Experts of a small language model.
Size: 13 layers, width 224, vocabulary 11752, 21.1M parameters.
Training: a variant of Muon for the experts, 5236 steps.
Below are experts of layer 9 (counted from 0) of a mixture-of-experts language model. Rows are named router (the router's row for the expert), gate (a neuron's input weights, with its number), up (a neuron's input weights, with its number) and show model dimensions 0-111. Each number is 500 + 40 x the weight over its row's rms, rounded and kept within 0 to 999. Numbers have three digits each.
Before each expert's rows: a language model's description of what the expert responds to. This comes from a sample of Wikipedia text that the model never trained on.

# expert 9
It responds to: Given names and initials of people, such as John, David, Joe, M., A., plus name pieces and country codes like AUS.
router:424444546483482489500472530531451564478486463476473477555456480479435548531540491498460459513522457538544483529522477507487533423536421501524449480541511472485551447515466555567503468456435483503596448540524541528480544503583507473494457470529413463502482535468444467494454543503557462517519501542558504404532519474517529493510403522533
gate0:491490579515457457518461522552415535426515506528517463531502438501467597536501474530466451528536506526526532511525445478571538561448484468536471499537523466471512449542498523452506487492541497477488480506562505508456506494500477477496465564549465540574563465539559477439475524525559516507545535549530499533453549548483567512540445469441
up0:462502504490470489529426510549504512443522529514536494541485510506507588456547475557526481547532495510551454521477462514533561500494531443505515506600559455484498537522482581502468467446557506482539447496561505532520556511532539480515543491494427480433477517521570478502472527499601454459556564535483456493411469517455519470567457506472
gate1:509526525449490531498456539519487470511469503504477530481530495511496447496444430495445524476541487496488520488507556523512413456512446600410522490444539591555469509474595431493543550485511463456467408494549495498432486466533489487467473490495495484574531542541546466537444468522541508602555556509437533514517523402517487473526516513479
up1:483511478440534484538530432492473514528442488563475444481489530477419500503478467555425574499482518504562476508500513502479515487503529501451462488571499515434424535444509502486469540485545467551447535504538496503444460528508514506529505542503507521501416506484482499526550526506487551496428496469482547448522488571490588582526461433449
gate2:501493555579513533539489582616466462476474488497487509434498410535501553471488491555518513517506539426531515510470493496525527507477511498538498503481555471522483455493422567554570488542492433487536467624508452484507505512545491524482486543496520489535514482451477464486476493518576466547411500490584492397500473449531503509484403485437
up2:480606530462470489529502447511531489517472504525454482418461530498433428459478538486529528518492549461500535479503532438522518512466523503532468543479522491520509506400502517542618558481457480364468485512511515434527504577566460500564464476506436440475490514517482591499461453491460438519422470510513511482524509495490482476537438475481
gate3:495499612499506530493529428562526511434471526560549506497535485537500493479445506540450521486505561428478516552471512478452477437534469418451505452474493520452492557515485462514522509523553402544507462514494413549548453509479565479555523475486433472413519493466450438438426439458482511448506470571465500491561472456505542530444479499513
up3:494424448508480557526455480508517542530527515561509543494539483511462493510460485530459509534495564476533438545496402479477511424467488531585431513546492488500555458429457500499501467478554508474491502494504515490468408520530516587553471418533462511477501450507454526465512508496449504539516483504521557422473489472434571559494412479533
gate4:497461524437514487475473541492496464547480500485491595497493490513442515469491529532546462578415495482543482532530440554502452456454484495542541497377454488485487495458478487450578502414538478488505510502466512586475517591531504458517544525493481503504532481433421486515428513519441536475507512529543457540443447537490532479569522458507
up4:525509484555558480523557489574469521512454506512571505455514436511525529462578492447436494414489555496527485460508505488474524474509571519450449533488622532522526535510422456483466544527528518495477469504514524571493484530524529541465496466517460473532454549493484494412501510504475513515464494378467531498517501417473490471500467470482
gate5:480531530550430459441526506573504438467535503451503491562514506471539531485488478490455518579554472505532472490484470527475472488463479451469477528492500464525533448491469495543450485458466473484554462577500477510445557478550483533493449499564512435513486537464478466575502437564538466474535492519545516564383520464487537466485386459523
up5:482441590543480577458506539477525492441469485514465483491507518506512519565462581590475472515501504552517475411570552506502430480600452565507543528523509475531511471488561421504473423539368504526498465450476534520484484524554475460568495472496531533511497537492416582446489545503535505516499535553481481457474527455505484519479460532540
gate6:470522472525496619435509462517531530469521491533469490555455472457556512586492500462516486576530469543527531595469515494505462469508545488514546516509486481499595480510461556506491505472499461510422470550579520508478469466525478497563528459506493427546481537443482512485467498468481567425563523530485549491441451471490567461475519500530
up6:527485508525522551483437487424469496500484444523535496523503522473516424508486480533521486467532474481462528490488546515538578531522525488462498480447465550505499495457522542507459538430547473546461428536493517567420530507454560549543482523486528487535506465441423529551490507540530536443473542496537493456509580507549531447429595510486
gate7:555484550534477491486479481513453434457535543538421524443471540522494539525506466415516483505466500484435455495542510500520490530492493546547516452502525507508469531494464506490470526478475421475553576504458579510493495547507515570509534447567498482532480469529450456597460478526462491526499482454466437531563558464489542439470530564546
up7:537478458508492467532526500512450501512437493605568402481498515412464563516491481525519484533512492472521434536525521459476402511524443542541491421510532489490491518482473554493545461470485493419415529475470477499438537496513504447450482424549453495504519505551447536455512435519506523543441487528444508460504487409469431519480521500488
gate8:466485519531511502489475508439459470493465572468521534473469493527506399485525484498463528486530491472535507437483455454486555434494452476530511493400438480440536549471450573454506537502553524473488517475526566516481497537502531529505520430443477422496542491507433520495463526466542533523486556536471463500518427461514504494509528522560
up8:469479543610432485498477495496471496516542450523501441527455397454501566501540485501464512490535451503498482472518578536533454530461508582513490492537469546530511472549504573497483448456502569502507494513530487466485448519548475469488521470513538529498463537532476503537508478467517509431519528490595506535535438497554481520458542583507
gate9:508514468448515502505496512548410464584456425446503492520510537466533567467580449496484483538474525475488518438507478530488470448487445519430527492489446388548499505518495471540499498475513472507555483477461474560469530520498453509478517498513503516484545502512446454461490524511464418525490519431459493481576537530501496553522487519514
up9:492545540419525482527544526538419461566556567538480523538495519527478479544579555487589580472451455522439486504533489492493473559464489523483469459514466401520498511503493465498526501475474489536394516487491488492508506514461515469495555504461529497517487485481369525490446502524448525488525557473537485412494523444464469491574456525524
gate10:400450594534513542488461525574471482462466524461475458460495530507471557555537522539475481557549575544531454462494480500498543552520468538545459523451529496474518494542444507507456527477461489528560426479473472577492530503541457518511479473477494503509471442476510480506544539448537459497516476540527470434534516413559488538506504505492
up10:531500515508505549513530492518534495517531537509417467515417483518450498525475533537531503428484476571487484486452518484477475461498424453550489526459471424504561527536486489524527453546526540465458532510551444536574433549558538580558497414470496467524480551486495511457549551412461511484485564500514507401454528496572438500573516454540
gate11:524520543456485492513456472452448493464480461537496478586548504549481568528487431530503480505587485543485468497493515474496488534438496548418492509466419489501522520507509517509437502582445501498476471491527474498491483506505519412429494513514493540509525584509551401556489479429481507485449544482471513397471474477549497514529488474519
up11:449489560442527474463499439530531533410546398506508428564512424454505472523476517516462503518436439471566458524438527459506484460529491468584489467568555475501542487501541584467394507465532493481518466484487507532497430526489492481595527527532460584531460478541509500482468469565525551492500566502463500506543496437546485385466502473481
gate12:526472572514482449488526465471537551493495536493540454503459491500477491504526500511561473467499450488494498427515487485561466449576464544498459438483508507501525485442449553498544486508547555509520547451492460565520516492556541501478548509434422520475518512496516506484561553454463436549449418536521515453376438477574473522517473540566
up12:571504504511549479555543527491462552473445492516425496518425452526503516520508484510504517459442465510449421379458434448515488513502490486497527477501483492480487550530531499485529438585588539531470493499556462489528508411469529488467534553510513514420555479474501530443469495500497531499497525462482441544500435545596467484481550455529
gate13:459564460525489534509488454508516487521481486446449547583524495459502475451534523506501455505506412519459495545528476537532419513505509501493476551516526433499493523433452451583486529500479454482532529417513465567525460519434508519463490495480475564494486458457513481458434529490528404506506512572550489477466502515476547494481507527527
up13:511491516482509470523466553496555438504478552429576556498476563548562516520506506482501471521495491504471482489462500466535539403473492485465509446472465560518438483502590498538491422422507564484492526440483587490485575487527523502498534543527490484515486460436526453468546484501394567492533508444501468511451504521560508504486510499544
gate14:401499532538515513413478496558550499437495498457532511537505512462532524490467498573509479534501492552499495542557461497455515501507543481501575552540467458505525449477459461571518465436446480526506547453497538530495486449556522538536478458547484423554480420439452495510507499435500484454568447552543491531418561467495531509495450533522
up14:510522526519584521473502513505518513422460565473510513467556469510444496443500536446515459434501497504507462589545475523472498517503463488533525569492461466446539442448540471483495547537447507548488537474483457450463474482534492525505502520552551545515487499606515558610465469496533534453587526517489576466511487496491506542570486468493
gate15:420418465498485474502487459461462480546477469503548524515526522444473418416532490425535535523481484541522500528465455505479448487518454446462574469479540543558452461528551461452457511517564502522474470526462563424475466463533497408530463519589417535562553468461509491413550477464514468483525457474495504499549469519415441508496488506511
up15:563524509537515474483492465479539478533550495542585523538534487512407541447470504493509524434548531477521493506531537485541468482549463527504510472438440539427477495468448481556567470500544515480456554484428475458498484491504528497553475508544469422453512516469495525517528511489470507589539457469528553510461508523507518471519491496483
gate16:460449578577463474528550539537532461483516508550416473451486488436423413538537480547532468446428531482478494539520545503451564476488442461515561525449467546515507532515518455451539524459482533425494407521560431443520516529519546487509579565511467516461537543483503480415464552527437507465492595511431516525468478475449470521540565588543
up16:540531438521520561503467536567490504505509511547554455535465451472446598450445557500514439566432502493541466461433454452537493535555517491526497516497470493516566497455528512514454549476495531544488564473586563541520483478482532516552487506468503454484468533589510483488446503459482520494546512501610513532540543521572497503502535446447
gate17:455515520518461501524467494521459518491537476490426498479529510574542486470488443480488521625486457478412501523517482497465550515483436461477468510517525466457522445488540490545478409589539491462485500521482456535499509435528497486547468468501487460523507501524484444511468528485484508497523417465520486446548473498526497443455516526470
up17:459510526484536595532522463503468449440470451549555547487496468515484533455508493473525475501480518558453543480500523539576550571470506519514428548499446390523542537521518482493537465476487580527574527494490550527510582529494460459429505544472504510506476446510472534464514540456494518543526517493506441501465478410465503594582475474522
gate18:502494488493548492528575485561535459463551468613421571537501530457441553522529508478547536529450500461523481499513477436494560447477508494514559487501446496461470532464562499522572430564546547548531457500477467499489529439508437566574505498509481492522561498509447432478502453513485549528493516590501536419448469432474504441526482518498
up18:459500454497519471513479460503513499503580473507537538525505506576505499553566411459526563501493514546478465455503486456440475504487496498448497542507509442487510533461525498479498496456547500526494464568454504479479582462469453501462553372506456544449606521412496511480465520494462524437537492470561471474501467451444533539524442536472
gate19:494501529458561442429476591519459461509424540518548461591468514416513528469524447434478549576470486548577499396492527445445549505471435473452531485474497507530535539505490477474598496465502479486455529564490589421483479502453546436512487510522476482438470515589459458504540455502526518500514507448491519447567568483488469505516481478529
up19:484480475510523569474517467503505459429493489506492562513473481585513470580448462562491447500488449525498502499526578519421524454501498497578457435564534533464508590523539450462477482512562522533445543540548476516539567519505554464488462570538552479461391531579496560447468444478578539457462508563522534493484525456573481503448514481456
gate20:412511490539533549484475525493570527478493516543507419510528511530530494520482461458589543487520509560470462435463456512499564491597512474532513435555552508463487541509473533450506547457480466460575489507374512500456475531446492460468516501543481433581481511486485511476452509462554515548424508425503507522520462413496461465455432493521
up20:417471484490475561482465452530495447414516446510486520487494578486504523514446506483537526495449551509538433433458444506495550509478444523516481428510522466473496524475572558501546480507478514451534443472494475585459504488486428477465499438496551480570557532589447491456448497527467489445455475549520462481489494457548524535538505448476
gate21:494481486495474522476575425543457525441445480537541575542456513474525537543437474421490468455503463508455458513530512534513542486505472457463544538438465554525513481526473476503538530447488461522520505454512525444499586554526507506512461554520494482500460508444466488499495476533490498439510567471434504502433492479444451485523577473509
up21:484487431493545444467555523443525483511531440517473452481508521452470420439408508504476539579547511609500456513448537450503438481581574456426530508503472469463442566524427432516480472496511443476516502548477448441563464535470521551431490463500505526422547489452586462548535540538505494518474454471565488485529504476481497491537526500477
gate22:515485593477506533474513457499430458483506461496504454515531517515461486551531457507400451533538441540529528489456524527521532484466442504531511572573536445519513526457457473519486478544535502506481453447502454475482537560497580584427525482552410590445521486487501525499457500577457485504560470560495483462527455490495491545488492453448
up22:458553569473450548503445505584558513415431519488547467516450567540480500546468479480520495529586491483527416487481490529578513557521482486462460546506537494574460500577519471489427521477486540490509547590480509458545530468501488496475574501479545534446586490484466538492537491521482495436538507501464529450479476490456466483487534508473
gate23:507539486451537420558432474465480477522441524465484428521511494423477483441473530542488492480505398503516537528455519605500392497523540463429544472537502470476471455455505562515450455456532548576471466526459516486467423534518501461525501526566511469568461436483442481474496440467472516495506509500419535483562504473495482471525463589564
up23:494514548497555382491557462567513531528484508493551556468509496553525489496443523422465441483459469521497468500466563516438535507463484517429519428545485521489415493527531551556483596502471468483483502516517512506543439527488485531524561472455465494461477565527491497495517565480437494444397493492451366537511534526570428547497468530505
gate24:500518459455535576488508488483563504530506496468425530498438546504471522500468481524478502511464533500507512536567498515509543575517487506469526465454530487536614458455508506508504549504466485416449546464527510578474493433501420496494496516553446500569459429559593516546473528614537503426451563480531541501549508505502465485459446579502
up24:458459543548556490482521500511477576455565519511513476553484540488466496547450546553549481531431498534426493489509523478587496432539534544474504496492544504518529523455469462521469465494479544488516546502481437533479556444554540462468459567493520497553464470458500516580495444555471571449496458513477468483484548421531460493543470507454
gate25:468481491509570482504458565536524479569513532527500582502509522495522437524522465506482491531476428487508563556549470463505477503510482411481399544436588495536471538494481403503425403518433447534576442436479471494545501472512586497500499481504472495517455481564549440511501471459525456512535513536493542498560539484513525471548432454492
up25:482486414494421532435459492400573491483485424452539454481455519588487552459447513490498539481506565559506520442465463510415479518443524495505527503499489447526492407462481468529509482496554508468550434490477525489500526537533549467542554535503444447460485512448488488585451487498521463499432537426518538561522500446499545523515558500525
gate26:442520491518526441559507477572482464549470514505515465525405539467528487573427493509494405602456507482464466464492545529489497524568493482508483509536530488426505527600467475550489479591426463519491517533502520469503468508498462492512527489497555455482550504480567505448520515531489463486521415507509457453468551472538462459504534560487
up26:510492481521490497481493468541487552491489514500484485519520484462547532420510552485489427491450512591518500563417502448456464523434478558510507482461519488476535546480519426506450546458466529456510491560504469460481509455542509488548576432504490502509484449451547547507549451457445462524480535500472523463580472506453468477523498497510
gate27:428491491515489469502495499545563466508481557553513502469512514474442536476436460450488507508552538535537551450440460515524526428532515523470520436545548471561530494497540559496505420525614420467527546506476495482480478486600479495488515489518451490469487544520497452468517442496402575525514496500555493463583488509486465443529478442444
up27:393468539511534512487521566460484459380568465503460457524546494549449563483394592490481500546515485484558556499457535489522498441494532562484508475556476567548530472488479661569428490558483568547467545481434440486530492487537496437500441494456525519446481492455564506488441480477486485447554465523580501578487441521486493468522511479500
gate28:516470409491525515493484471453518471479481410520506464527440508538546515472502534554512516494506521467508473426476528524521482445495568465514509500587497462463456488406469513523511464561513444495531489542478495553449525570536492538569463602486534410417562468494515503512466504525506501561502519510521473448570536423445557438478502461535
up28:531495563489518471533458459566501538575537539464498466530483466463493497452505471515373458545501473525488438485501531429449578555529500532568529555497503444521555514499600556556544458527551516531534416462450505525480442472518454482482503474510463462575463454458484520512538497543458530487569536451470550500462459566450519560507522471498
gate29:448558485445527465533508480503464524533510453414486534533489531506507445447440388458557438530538567505534586547524499483584514549521556450462457490586515498527524522481494543515495436537495484495551539527451479448473530497532504480489494520463517440445523545545482511472540526563495540522466524495600541443511441470457522539462450500553
up29:458448510486488453541541515562509507478553552480488434443469499512601486407440497518469480479514476552536517496594492502498509499508466408483516512471493508474466564498484564491495492555498490515570450472576505421560496494491508474521524472527488488495454502468506567521493553467521482475450426574485447499482513457476486467506440492455
gate30:472394497540473480440511509476547520507541558491617488546539529453539460457473574550524556552501499453440436494510532536469457577480550417467554509431500470507525440505438476543465501524523468490559515474520482544454473498448510476500485482506530457463488491444465497501495396498510519461528485492495472472556488412531475425524495507465
up30:456536479545532484540524457486469495454456553527465485442495450477529455575405534480515564520489489532501503519464490469526519479552535592524431488487531498491557568552413555488433534548444491465524534459461489540536551542501543425500525568472435509503535458485520441532490489477519436518460491511489444601509454547535409558518430503536
gate31:440534523508496559450472444487520481515500495462420494616506547531477512483475532520461487532486450574526478489536477454470543425510572506494522476503519516465497526490527439524491503508494484501469501525535500551529514501517455445522473514541499496525510547539479518468493521506518558475513574522574502494561480490595487553533498481452
up31:475585510498503511487501558525555544491492581496502472445469448569514480587541495488531444493522529509468450453578473492509548518562497542454486465498412532532462563393498432524474509521524474543507488575483483586486539514462454524436457490490491548527437456521475606547484468537490426505515538451531474517511445579547551499488555464488
gate32:445458503445497473453439452488564440439461493562501430523452497534452517443486500540520463484512535535505556459502542547506501509493529498534534467548475549485468542507500538496463534467529442542507542493485445492464551506504494473462426522558533482411487554565444458447437518586537459547448466485471498468594564503489482478517452550449
up32:521509498560530515527430508485445521476484501473517433512507542465520532544494548557459510536582488469540480514493516535465404515535489442538520527485564492456539536528464482395529526508488545552459475549541544547517388545558491507506560444484479508457474507561421572452544456562520469521435549493492497519514481486545391567493502445468
gate33:512476538484544541580504519507444512560450497504562520528482500567448493544450502455535516525497423494499506512523477459441458475577471442508513534531491490524446444531444504429548537572512569548427497479505520591451452494501468478494490553501584503569506481481454498489564514499485491485529673597460492464512505526476491472437505498481
up33:489548583478454474471546539520548473561543479483497549471490559453499531518476474482525470460433604483499489498510514469468518526509484513505550536541466581542529572565469512494524524457549539551432541530395547453493522460463533504433518498451541545531555577504503560488525494436456580487503459488458531449513480522559546510452465493528
gate34:474445505538489509535465529533445493471512443448513538530474542496538555487543430450489478563542491509561501526462503488474543616530497535462488413499550446503485476484570517498511474601527507545515452540487536567461552451509496530533468443492511481547539478435556474509584488530527485501511502518509502445565567453482528533491456509560
up34:482443574548498528472493536541512522501474456469504469509507483563527546488484522480518477509606434482492538472519464474461481430341462473507431469523501567465500424553472499513454499492424538504495538536537454557469549509464430494544414549468516540436532549457509493479519545543498564501496417508513500473502432417556554548511461473437
gate35:485571565472544508462491512494562445534569451552510496512425522530535513568447498521612484498469514564486542453557528459521425433457436444559490506457547466499550474472493483479441551432431477424521611456480515507489404548486463541512473566479429543532538480481442507458522543527488482471458515524485448546551526481462499558512498461528
up35:533522548529470437463445555474498552492481514477519406493505553535464466437504487529487555533582508453475557529494481500511524494500504529432521451512485496494434519435475540457531452523511489573461453540521558399505530507434589531449502489510511514509508576513500514439536515443569479453479469509545514470535538463470497446492555489471
gate36:493500451471510478490579550477535463501508496508476499545447518505547505489540461478569565437547493531471559426432586545457466500474465497533476506453519494549459528538475501461488402470485514424434484519496526467521464441561565484519543541498558530513410491515449474541504419494458524536565455531537501522444516529443448565444495585509
up36:522464421492417368415503517508493482477509501557541496519545485518547481516539479513525461503593450524559512560539588484490518526487485543472530528443502513529520540425493418532499530450518492503520413540528516510553482512478454520481537501494501519501526482586542544591481463478534442509537585452539472480468454474478478449463557480491
gate37:561527508497453580511511494534470501551451481530507555514496527402596457510507499456510485419489537523490427473527521509505487509516401462501505499571422475507481517596511503461448551506490502422470508440464609426517491519495504508589497509496521558508494478493482528533514496480511456458521516559476502456526427471497457474496531544523
up37:572451525473471437492499528516481518439440486475469544518495495513495499518451515483446442563501573476494498421475537502498546503420490542533498476534450470510568510491579546470475512534475565393519461575504481443536543516552431534548528504472498460519440535546479576480524516451543499510489504566469403523567484497526564516513557460475
gate38:525577483460470485511482496518487448550502518484437512540473474552410476483518490464557545534517499546486514528556505496491592550528466544535481511494503425544555556502478607522530436511519448527473401498520528452419553479488526446465540550539508483476516411478524447505577533511496504456562514520440564458458475517493558459507526542490
up38:566427457502457469505646541472515485519530483502555500503427517452547486521417488553454521479483490411526508565514442463436414470433525436471514502516522540438496546506546534504509508487506522470502457497518505479475438482513540517529501480517532475498522534479522414479471521573530552525508499493509525501529519497459429508478438556475
gate39:458526516496505536475466493506554465479455447492487503536443446396506527457497535502475492525489437499491523485509558492451515441497495537552541537555541521549640557530433489565527499452497512425509542457471503481550509448532517474513483501500507475495543481436481447527498500524473475441541464514556527444515480559479533505451471514498
up39:497517571515569517457514494491508475478509505502478503529532460546531483509558493489532485441550490535521463414479476482512478554562503511531537521536518497505555433518434485501494549497498448449518518514502499521456472528494464563465418541510445491560440497453502492481541473588517522538473521529585544493519476533467552561467533515447
gate40:497475526498435454480604490473513407554443439502548520521493513470593446493469535479575490509515486489514533472450503518563484458460498519488449568499504450517591446454451537543529402483539496499512537508521519515422484564497586495428530508468501514484489526476516438511528488564493516487474505481534536527457512564508543580550531469530
up40:524449514509445521475533487541473532506439472423482485492507461542535474515422549516502504514520481503507536476438490478527502428499452508514498492459496462469503429492463489531495495440505516553478461491454545485480489484478429583530508570539524538471503490491497511517530475518420483659419563490512540482474506501542516431446581484501
gate41:519512538529459523514472514417517468503474565533568511487505439491541459474495542559499467500496468508548493508505433462452480530448497433490550514504514474439538498505521494451437501555568533520428593471522509537460470526435505573486507561459541486486467549545501504464526462514463505523542531564482555505518483500568522497464534431531
up41:548549504516509505553525431496452489474524471522459567447506498542540472445541507469540491411492507446458582442457473568536584447524446558546491527524526501575421609502525518520524556458535512460556462504484467474570394463486469500494520490488594545509502433496510537521578528533494498492426480439480504530494515458448509527524543535499
gate42:510486529545467442459516490460573453558473432473477449470443520487531572547461509450481480532457493507530530532590504540556512501515525462492506540507494470506492479578464572489485433482464512520499544605534535497480415464487480468477482472438450478534452459502463488502548478566534539493504502490502502522521490462445542487512487512524
up42:541403483451518520478453446488546459477522434472515479475527516471484462511526529485486564477469526497506453478605533517500475507440520524493520475514510560414486540484507530444423437527535536418430511561537455492498418493512471452517554508480509526439512487517456449469522421424544570417534443539444527483434491531564467520525438523517
gate43:510461525512475486478577437467466472509555485630402480489450517514415542552495474524460528577512443428473529558540519524491415468553464497459554471553477475492510510560439514437546519421492514531573417470470520519525547499525530486422511510483476484599573499490541500483567464505496535483497471539485524493511513454396493490470484435554
up43:447562438468480498511500551506476527594471522499543502562520473473456487612404481594559539518435420415508492578492466552527462483526483443477530417556459463513510523469556510435578472533498479551577474501510567544524491535499511521462452499545454544503418494478427547503545452480538463562545571485474469459464538524436451421552524550540
gate44:458398446450488554501489511498508577491479511505462478519468500542559426564539540507481529527545541613462561561513421523429496438493483499565478477531468504503542458437528549462452514548499440566462533452509522509464506479490515513520543511545454515458473525529461464497490477452450574562588554510443526506531466445535508559442553492480
up44:508476479453536446498499532549423494535502455521470568473496471550531512506521547499538549512533520557552496558453524498460413505523485500445494444502512489567397521534531521516531533517541439515505388483522470436498491526471525623510469503489461490441519518571536456427469426506530522529389563505466470464505516561545523461518534499499
gate45:454463513519532475523471492495453510411491535457563495448563458442461515542506469517474479476496530470501453503434484483478485502525541486508532496491563441458522403497473487548563499477539436550462494595552523479530542536520463508508496467585492464555504525498500451529518481431523472537527497463567455457528521466493552529447510524498
up45:525451485539462466500554585517477556591559534483476530525502533453487496516505472483512514518483526499511569479509539514525463487468475476522445492485540567527570602570401392448456515548548496573456554490461511534499471524458436529555530505456575557520524445412506495562508464519472480525525493481451470537485499515487455538437476448450
gate46:483494513641523491529552511488448503516508568565520537484528503452537544512561424512518530591534411470520477505491461539535483538485483498479485469484546555484511447427500507485519562455483479539476454487544531489498556467524494527452512467525481468537481542415497452502489490488447513539471530441495419574430533483432522484411488516493
up46:515489472446485512430501507493457520498539435590499480432463537537447535589503557516566472430480509568575479561490479463482460531514513508514541514463490523486511510469537517506478472515565558521480545467493500535461449510448517462458535460546510461527494436499470477523387516437503530426460576487454480476548541469587510514560485535467
gate47:473545488518489525526522469551496417451559510529566454530505541491529512504555543524514507477485524539500549518478546497528567446577451571497575501519478450522480493537475487489458511417531517542460535561531516521428516572515479548556480447474518519540424437513496508488526555488494539467516486502490487528521599486447420492514507551525
up47:487511487528445483498521510471451440387607591546478492551515463516543473577523435468468470480481551483490516545512501527543539459523539483492499461470435451558509436495511523521464562533422504575514476508512550546471492490529462420484495588594538476500486478457475547497423503458500501545514457497470553463473475501469449459452518486467
gate48:451561523587539520448567559503482516492471500439555500565515457474461596456473508495443462573532502538490516458523501558443497501511532559499491542485457514520507555542477521467443461444514472543485533468506533475440488476489550535524514497537510531474409517538453513492527527502512447478537550452466512534449489505510572447466534467460
up48:465516512508511467510457539461540506517522495458512385445468516495516518513465476454509419508508581442512478509581465528465425515475486489504459444513551490522501452431580429528492572575553553569454524445501593421495549540516469478510538476493444464468467478517512540508458496493505531503475545513486529529505596524532478459544434463516
gate49:504535490544521540474531501536515505451435500487563506506480492572526564519511483553569488516428516484498532469479467491506438422526504469505499477503563543530444483514534463557518543486555479536518527464521541510507526484505517508493607399489441427451533435532480564635417487549501470504443559440564477444488447537573432478468420517508
up49:537511527492582487460516497467487483564470465541538463527526477555476559519455513531493520461486495538486470464478557572516471510470526540518500553574518492459484505550403454477448454414493536493450585504476493513485540506501495479450499584532553550567549565543523535430469416532552535474551538549542519558507494532511485499453531459497
gate50:500486579489445482485472544542452532523483483575516448432482497477477565502453498533489473561534517486504435530490522457598493479510525509464526492514484454530500515505491541614550576506544420403472573495493476454467477578526516517499424523509503435514481487571530406487483471485501537524455452531494502442471546513482509579494508483457
up50:538516492455490465463524588517443522529457498455557597543566518502459527535497514568459439500563447449522548503524472525456533475572486494484500475518569400449412503543508421485528499455532440514486498490551427476491488434455491484490400483516550474505529524547478515481505519476545460494523521520479521491467510437418535586522470548507
gate51:470477577576470527404446516527513540460515462413526525492508538439469497521479482452524515536516494532559474559542484484512435558518528452451555532507449488545507409495502511498546547414413478543520514516502543502450464490600465469537504527570457509508473476509470503521526497517527508520509516519481469521449519427482517427498497439499
up51:517455525517492515458421533516475475477528453540484535497470466481536439525472580470458513467491457380506461595528475468534469450491532511550579422462421574595498443519506472495491461501436505603450485502484510498430521447462512497468497485544538526509461555449477489499519479483512515495558524495561465480494507538481462512481519596556
gate52:469480506532489467455514463505545472562488573559568545510483465480511571441513500595432471505588570544525528534537535459535406460524501498574449582571490538503502488504535512516496501442488552379522476537493529488512438500530509512519483472510477486457454496491524437466498493442484555457471525548499501533519523480442451519466547480467
up52:535536503504494552512492509490467511579512495549430501515467444485484503524550492543418581520509516487443474477490464507480516474514439381463514485527540588591533458551530484410504535554498578526499606511486398439504527518500449516483545481500506504512595523514554508500512418456468513508461505456423463474577444522447496522401466576506
gate53:534560451477508410522555488468528495519529481513520436454518546603541528545533485410409514462621517452490501573516517529478450487540504495512547502496484561469538499505564512486449510467536442450528520588529437458493499506538479532531518467504525497521485497543510468432477546596528508496487468595449532483487480425464464493441532502549
up53:501470513482524528534476462478426514543568511566548564544509443508435435536562483491420451461458462558565471563539467510510450491465488548414459504442494532442446439515587501490493533464456549536524458434542476497472531522525563445498488474499495505484426536453491421459451499409496465455529443472493461490491468518482480571557519446517
gate54:492479479546470539526509478483575470481511458429542478509507532504531541497546537583455496503553564470531435602505429472502545443529564468494520550523544509412620472540475463400501466477518519508523510498483486540481397462541457463451489562543465514465498517517501530419482491491466468405572485494561541456491514493531485468477493468497
up54:455522498447495481487584528471456500519459452490480514438498502559539488505516499502493479473468516504480528457541542488534481469594459513492493472495564486535432535465525538431525545505492474548540457606508530498508506496380501520467454487504395518544509481526477506483507462478486538451406531602521481549486490500499524572529475509513
gate55:473509529491460487527541526589443514468540485532479522428535484514541467564478479522513457525496437591587611505506534554510516455506502499488465525508537491523561501485439528522527435565505465491573511523500506458536478519498463503516489447522485465498540458412526437503448447535475487570466457528451489535525438597505525458514425576526
up55:495494431545489410454540517526495480482483519520521481463543471524476537567504520465506520468559453593504463496566526533508465550541501528527487515560551545490474501444583484523553461457450476555521455500483512455530487442535510534586541495478515586538448528491510505557527460480504432579519482528478565539464448478417611469533540510487
gate56:513487530529420443521437517504495535516506481512579520461516493547498503465441546451525463531553509496467448507482515528472488478481526551562483488508512497500401498456505457449525541478452475480494446521514461505506558495502500548464532432507535496523490527469529413466599477438480548470545512561534551481501464446527483403497490495417
up56:518511521514528517506505444510439480463485499459532531484564516547552448505456563448473537444410458534522497547528453509480525522535561388470523518473491630460503526487567499504577498560479507454465533504526505447509456519486488531565512460510467616547511493527469441486483458538567559478482524508449519515483523518530531515474461449482
gate57:475490475549540423498461513556522488537469528512476499503470580475522465497559520500482536565555499502486478520507477491444515542468557539479435528465526445498497568571498525512464520546499463437477467461471554500488498561487522483456496519485533456421491539427429462537449488503503486431406494533507486447563450506603527469562526522504
up57:578507533520476502480491556460522469552506510491535515496542457499582458468541482561530529469558557473573487467514520524537486531516559568538469472425414519463468572493457479501488543506509518537537524608498507490531525493487491551518507519534510562490462454487525533520475561468566483470502543593499496516525571567551526448553453492545
gate58:477466547585458539520520483485504535545475467468450477485494557414467530427467538520477429516510536514420475486511454553506500500506469429547497471534504539509511476459505500599499519562485452476436507552535534544524515519499497393503439519566506498477530539509504524505529451559443503428597541525419484450495552505544509504524515446472
up58:437484454564546490565469485540478410473529542492495483554558551526414508467507595462473495463516536541453544504530456508518488475491519411469451525532461548487487525485539423503473472550465497514480503487474539554473512457484550496515427508564541420542483456459484520482472516499464540460443456512484498436474440594449462502535538496526
gate59:491472497500498514494484560462489458540433441427418462584432513442507452489452479489496460546510535408550492513517456485549462541537494528520503515615568505567575503517445576543466466468584492500488500462537494503455467486536560473525540513545508540459571441422544503466506505526519512499506458476499504501564550516484488432564522537482
up59:505490522541472504511536468512491503449486481473490482461470480507570484486420499576456493496473511417447524470489460554543547432473497429465506482522476509485578548467485519470521610521523432462469472453484458577567483515495485503475494563512490554501465486529555493522497511503502474529500470498551575467511492526503504463497480545456
gate60:512561499484492483537460540521524490397463494507481466527475381471424529529552542498464461458520563434514514500506497516491428424488433437489540467463544422582488484546501529587499465504522455500475458564514522507454564470451546434468472500503524484573503565528488505544534497549520500477500505454498580519518569541503567500488508506530
up60:462487470493471483489498491514493428516506521528518533514506397486462446475562521413485449503492531473516505524531517532547546471571486533433522466542483487523547560528502440511451481503546481559493450507507565574470530523398460528503530526502433522453546503516549513613565498466567468468481477463549417475519513502557430486529524508519